{
  "balance_loss": 0.000757,
  "beta2": 0.95,
  "dataset": "wikipedia_en"
}
Below are experts of layer 6 (counted from 0) of a mixture-of-experts language model. Rows are named gate (a neuron's input weights, with its number), up (a neuron's input weights, with its number), down (a neuron's output weights, with its number) and show model dimensions 0-95. Each number is 128 + 32 x the weight over its row's rms, rounded and kept within 0 to 255.
Before each expert's rows: a language model's description of what the expert responds to. This comes from a sample of Wikipedia text that the model never trained on.

# expert 54
Description: Name-forming adjectives
gate1 [122 119 143 137 127 124 113 135 113 179  47 123  98 137 163 143 144  88 113 105 124 184 132 144  88 183 148 123 105 154 170 113 142  81 125 168 149 202  45 114 130 151 116 165 102 106 144 117 121 113 104  99 184 115 156 124 164  99 142 141  30 166 128  77 147 130 181 146 121 131 166  86 111 108 161 160 136 127 113  95 153 161 138 222 146 133 123 119 121 123 111 177 159 148 126 182]
up1 [110  99 135 191  70 139  11 135 105 122 128 109 151 170 119  79 136 143 182  88 158 152 133 151  44 141 123  95 125 135 151 153  81 135  94 117 129 148 112 174 102 113  89 102 143 149 151 102 123 131 125 177 148 108 172 110 129 170 112 137 161 144 127 180 113 103  98 118  99 180 158 178 116 201  97 119 178 156 161  94 131 102  97 128 135  93  93 147 158  88 103 153 124 114  92 128]
down1 [127 167 103 145 172 127  54 137 157 162 142  99 147 150 131 166  91 118 125 145 154 139 241 153 161 131 105 116  77 122 136 133 154 103  81  92 145 118 138 105 172 125 157 106 166 103 117 117 104 104 103 104 132 134 131  84 105 124 100 131  80 145 155 112 114 113 154 105 134 115 119  86 114 113 139 166 111 107 176 223 175 170 148 112 170 162  88 119 175 184 141 100  69 135  91 191]
gate2 [148 125 105 167 110 150 134  66 112 180 158 168  68 100 150 139 152  72 121  97  95 141 216 142  87 135  56  95  71 103 113 105 152 149 121 115 123 158 115 109 110 106 125 119  88 134 156 137 126  67 102 132 126 120 112 169 159 138 109 141 107 114 161 190 140 178 114  89 158  88  90  96  46 183  98 114 108 125  76 100 130 156  94 131 129  99 129  81 106 158 118 123 145 133  84  87]
up2 [161 106 142 158 131 158 143  54  87 175 122 175  68 105 163 141 118 101 112  74 103 121 199 137  98 124  71  91  74  88 102  89 144 134 128 115 147 167 116  87 121 120 117 101  93 147 138 149 117  59 116 102 132 127  89 167 153 148 102 159 124 114 162 191 133 172 106 116 156  94 101  79  74 173 108  98 107 118  88 108 102 133  94 153 121  98 153  87  78 158 135 105 153 151 106  69]
down2 [146 190 101 182 177  55 154 125 100 189 138 169 121 155  95 124 165  78  83 167 114 120 164 103 130 150  79 137 106 169 118 133 131  93 125 167  83 131  97  81  99  95  94 168 169 155 113  85  98 100 160 131 158 125 148 124 101 105  76 112  85 143 123 128 177 137 178  89 128 133  72 146 170 106 162 209 125 135 135 183 134 159 127 120 154 128 162 133 120 117 100  88 106 102  86 136]
gate3 [130 179 147 146 157 183 108 174 105 158 195  57 132 121 139 111 137 145  88 148  90 118 106 167 151 132  63 139 193 149 103 110  94 104 130 110 108 139 130 194  93 144 132 111  79 121  98 115 176 150 117  94 105 129 134 131 138 110  63 166 133 141  84  78 126 104 142 151 123  95 169 111 115 187 142 133 113 137 173 174 100 134 119 145 128 124 107 123 200  84 135 220 169  91 126 114]
up3 [121 113 133  89  71  89 178  69 107 100  89 193 104 125 115 136 114 126 157 126 153 158 133  96 101 108 207 113  63 100 124 164 107 115 148 107 135 139 147  73 156 123 109 129 167 183 164 145  91 144 159 137 176 166 113 123 108 120 197  95 153 152 161 165 143 143 138  81 133 166  44 154 159  71 140 134 120 113  71 102 141 145 155  93 101 110 155 159 106 127 143  74 117 157 102 145]
down3 [ 92 125  80  89 146 147 116 187  99 155 151 123 153 115 140  69 143 149 117 165 150 112 104 102 105 146 120 100 125 213 152 114 132 110 151 127 125 146 168  56 170  88 166 128 159 174 110 138 118 126 158  42 148 144 117 127 120 122  90 108 198 152 132 127  61 120 117 129 168 155 191 113 134 178  96  92  95  63 109 139 139  99 170 119 145 160  68 150 154  98 167 109 105  95 132 104]
gate4 [ 81 188 195 148 160 117 133 177 119 147 146 170  53 109 121 143  66  94 162 125  97 144 120  91  87 192  92  99 113 164  81 126 105 164 152 175 145 127 139 146 159 191  88 175  77 128 117  96 149 127 169 156 183 142 152 178 167 106 162 149 162 124 140 124 175 117  82 121 148 156 170 140 139 131 163 136 118 123 109 104 116  84 113 166 140 130 122 111 166 100 107  88 162  99 160  94]
up4 [ 88 213 158 176 156 104 121 166 135 127 150 164  66 101 130 101  71  98 164 110 115 135 120  96  86 181 106 107 112 166  83  98  85 166 142 165 122  93 131 154 179 157  97 199  63 144 125 128 146 120 188 154 180 123 144 164 158 129 135 148 143 134 144 146 185 130  76 143 152 171 172 155 125 146 186 122 137 146 114 121 115  96 143 168 101 116 130 137 187 100 104 120 168  98 142 115]
down4 [127 123 139 123 136 134 113 160 123  75 186 147  55 147 109 137  72  97 128 102  75 187  85  68  45 166 130  66 168 176 116 132 102 157 211  86 109  98 142 128 147 149  87 122  80 150 131 111 105 125 145 158  75 100 149 186 113  97 172 174 114 125 105 111 152  94 112 165 123 162  93 143 114 125 141 115  97 120 118 135 136 101 143 140  97 176 168 141  85 102  96 121 119 127 106 100]
gate5 [124 159 203  81 166 120 109 119  99 147 165 188 128  97  87  77 104 164 108 127  78  96 120 141  93 132 148 114  96 204 116 178  89 154 122 144 115 112 105 117 154 105 161 132 137 143 119 109 158 161 125 155 128 148 126 199  74  94 112  60 117 173 114 114  87 114 164 138 147 139 123 135 179 116 154  87 127 148 130 153 123 140 154 228  96 159  97 138 136 155  98 130 188 107 179 107]
up5 [149 154  67 115 112 115 138 121 140 131  70 123  77 142 138 245 100  98 136 127 129 137  89  76 145 157 134 168 111 104 119 161 148 159  80 108 107 113 153 128 139 131  66 153 120 163  66 165 153  95 164 117 120  97 119 173 136 156 128 155 103 116 106 104 135 198 113 143 164 143 169 155  68 125 107 157  97  85 111 162 151 128  93 102  89 139 210 159 133  96 108 105 110  81 105 114]
down5 [160 135  86 111 158 114 114 146 165 181 107 195 149 208  70  89 117 145 107 131 100 116 134 139 176 149 148 176 125 176  95  96 122 135  84 118 120 183 134 154  94 108 176 186 104  97 121 102 103 124 148 104 211 127 141 135 143 122 159 123 177  94 122 140 117 140 175 118 225 194 151 167 127 102 114 137 120 140  93 127 136  90 150 152 131 116  86 141  67 145 143 130 123 128 166 155]
gate6 [ 88 152  80  99 135 130 162 111 131 113 119 107 104 180 151 144 121 140 170  89  88 144 120 136 142 103 125  68  65 116 141 171 111 133 139 154  84 133 149 115 101 108 100  99 144 139 104 172 193 206  74 116 121  78 110 151 126 104 142 117 141 123 164 134 123 106 153 139 172 162 162 120 106  93 185 100 131 144  84 133 159 111 158 121 190 170  73 135 110 115 159  41  53  86 143 160]
up6 [ 95 156  82 106 142 135 142  97 112 139 131 129  68 191 165 145 154  93 145  92  92 179 110 176 137 113  94  84  83 172 159 154 136 135 102 164 108 137 160  77 107  90 111 116 133 109 117 174 184 169  60 108 116  86 122 163 143 101 160 124 152 104 157 137 155 116 177 134 165 163 148 120  71 103 169  99 124 145  81 145 156  93 138 121 171 153 102 131 121  71 169  77  62 103 157 165]
down6 [188 112 131  62  90 180 116  96  94 127 152 156 147 119 155 128 157 165  50 135  72 164 151 149 139 158 146 114 129 164 100 178 122  83 118 170 123  86 127  64 166 159 151 144 101 137 109 130 174 139 153 146 144 121  87 175 156  94  90 137 114  99 209 151 149 111 107 110 120 144 126 120  70  67  83 111 121  89 157 124 158 154  92 159 153 140 145 112 106 124 141  79  92 158 182 158]
gate7 [173 134 134 140 164  58 139  97  97 139 146 169 136 146 163  84 108 129 153 133 105 136 114 127 115 160 154 165  85 150 124 135  98 111 181 118 150 127 155 123 164 129 133 145  82  70 127 135 112 104  97 219 130 141  97 160 134 140  96 134 129 101 149 174 177  77  83 133 103 101 129 129 125 139 110 129 164 152 161 132 103 236 112 146 156 118  91 136 144 198  96 110 215  65 136 123]
up7 [170 154 111 134 172  74 123  82 101 159 167 156 150 152 174  71 113 131 148 122 104 117 149 107 105 156 180 143  89 123 136 151 110 134 148 150 113 143 157 111 174 131 110 149  69  81 122 131 114 102 105 210 136 133 100 157 125 126 110 115  99  84 122 168 192  94  80 127  87 106 148 135 128 143 130 125 165 116 159 123 101 222 116 162 165 146  89 153 138 209 127  93 197  73 126 120]
down7 [136 179 103  92 139 116 152 107 134 130 119 176 143 129 151 147 152 124 154 123 146 156  59  98 150 176 138 167  94 186 131 124 188 107 176 105 131 102 139  75 112 211 127 139 106  89 130 109 177 158 131 152  96 113 118  87 134 165 110 194 131 142 119 161 139 123  75  93  95  85  99 110  74 143 146 118 125 190 134 168  67 161 177 136 158 161 139 164 179 114 106 196 111 112 116 157]
gate8 [115 190 163 127 143 105 132 174 146  96 134  67 116 164 181 118 125  85  71 131 113 137  90 219 132  58 133 123 146  95 195 113  94 163 140 100 114  61 131 108 139 117 134 119 138 117 120 124 150  92  90  89 182 138  99 142 113 130 123  94 175 107 124 167 147 134 163 126 162 105 152  98  67 147 182 115 180  97 129  73 148 129 143 144 152  92 160 121 127 100 136 140 142  92 206 123]
up8 [141  75 104 138 117 140 141 101 151 167 122 188 141  86  79 135 129 156 202 121 153 114 193  66 117 185 117 149 114 143  70 119 150  99 109 169 151 189 110 164 137 121 116 158 121 160 106 151 109 148 154 163  80 116 181 118 144 123 155 152 104 144 143  94 103 145 106  98 104 146  79 159 179 103  69 132  76 179 146 173  95 125 120 105 100 139  73 123 132 146 113 117 103 155  45 154]
down8 [ 96 103 133  94 165  67 174 127 149 176 102 175 147  90 117 170 133 121 110 144 117  93 188 130 173 108 105 128  99 130  97 148 150 123 143 119 127 127 101 177 141 147 136 117 102  76 150 173 122 157  90 160 162 147 149 138 158  91  85 155 159 149 104  33  78 171  87  94 102  86 101  97 153 135 169 176 124 139 148 143 152 123 155 134 183  90 122 111 122 196 175 123 145 122 109 206]
gate9 [170 202 133 158 142 104  97 135  57 161 139 128 154 130 140 124  94 153 208 155 133 102 107  88 118 133 157 131 125 175 100 137 127 154 144 165 119  68 159 128 165 156 156 100 184 164 177 120 122  92  94  61 108  97  86 122  89  83 163 165  99 148 144 102 144 159 132 134  84 100 135 160 174 180 156 173 144 122 112 122 154 163 125 133 140 165  75  91 197 103 117  92 163 147 134 107]
up9 [157 169 141 158 134 122 116 129  43 187 139 129 158 150 129 130  97 141 179 160 109  64 100 103 116 158 151 135 115 201  91 141 108 158 135 171 147  82 169 151 149 171 137 100 153 169 144 122 116 113  84  71 108  94  89 146  94  85 125 141  94 139 103 112 146 153 123 121  61  99 118 159 160 178 128 163 128 127 120 115 178 171 120 137 147 136  97  63 183  95 100  97 191 166 147 100]
down9 [163 124 153 146  97 178 138  73  82 171  95 148  62 142 116  88 146 159 116 147 156 114 179 142  69 116 150 111 151 130  87 141 155 139 133 141  74 111 109 105 130 100 135 104 162 144 210 129 114 103 122 113 114 144 108 169  77  67  95 174 108 119 180 134 163 102 173 163  77 116  95 174 162 120 101 151  94  94 124  78 135 142 124 175 109 201 102 132 162  98 149 135 102 118 125  67]
gate10 [123 169 142 136 162  93 194 136 102 152 171 103 145  70 119  96 146 171 129 111 140 146 150 109 147 133 111  75  88 125  85 105 129 109 201 123 106 116 128 183 109 181 102  89 120 146 167 154 116 121  89  97 110 118 132 140 170 102 152 104 153 155 128  98 133 151 150 206 158 129 132 192  90 185 151 128  93 113  86 138 124 198 169 158 162  66 160 162 138 133 162 176 137 145 142  66]
up10 [140 168 169 129 155  90 169 129 120 121 171  92 111  79 128 113 167 189 120 142 160 129 133 116 142 120 124  65  97 134  75 113 123 113 173 149 110 119  99 178 111 173  76  96 131 133 158 133 113 111  67 120 125  59 133 142 178  93 169 106 141 154 123 118 121 148 173 200 125 110 159 185 101 170 134 120  99 105  97 144 114 192 178 152 172  68 162 155 150 141 166 179 154 162 103  97]
down10 [119 132 166 139 139 133 141 174  78 145 139  70 132 131  94  98 158 166 134 127 130 122  63  22  93  91 140 110 132  81 104 146 121 125 116 140 104 126 118 142 132 174 188 157 132  99 100 123 160 117 154  70 177 118  87 121 127 178 103 140 147 133  84 176 201 129 173 188  95 137 150 153 102 146 185 110 168 128 138 159  73 145 154 110 148 145 135 140 139 104 172  97 121 139  93  60]
gate11 [115  90 151 117 188 130 124 180  94 105  93 103 133 123 133 172 173 141 131 127 121 114  98  89 106 135 140 104 104 107  80  89 123 116 143  77 174 132  79 141 108 129 125 128 127 142 104 154 174  96  87 111 117 143 139  72  99  86 160 162 195  14 177 127 126 165 130 163 135  61  98 116 134 177 126 163 123 121 129  98 155 134 127 181  84 176 174 159 144 131 162 110  95 100 138  71]
up11 [164 105 143 181  75 153 118 132 142 136 117 145 154 130 134 129  97 101 141  96 118 122 113  70 174 162 131 107 150  94  96 138 183 125  54 121 147 108 139 145 149 133 113  55  90 194 131  59 115 128 148  48 156 153 162 162 163 143 102 123 126 128 108 177 190 123  58 151 122 166 196 110 122 113 107 152 122 127 158 152  96 135  75 117 157 105  89 189 104 114 112 177 126 144 133  97]
down11 [113 156 146 120 157 177 110 181 141 224 100 101  81  78 113 123 130 129 125  85 113 109 166  91 131  78 154 137 121  69 125 113 109  87  94 121 122 142  81 112 118 161 184  72 199  71 111 132 127 162 120 166 152  92 107 139 116 113 105 104 149 157  99  82  45 138 168 174 146 161 172  81 115 144 130  82  92 116 129 137 121 102  97 122 165 133 107 130 164 169 158 134 119 126 114 161]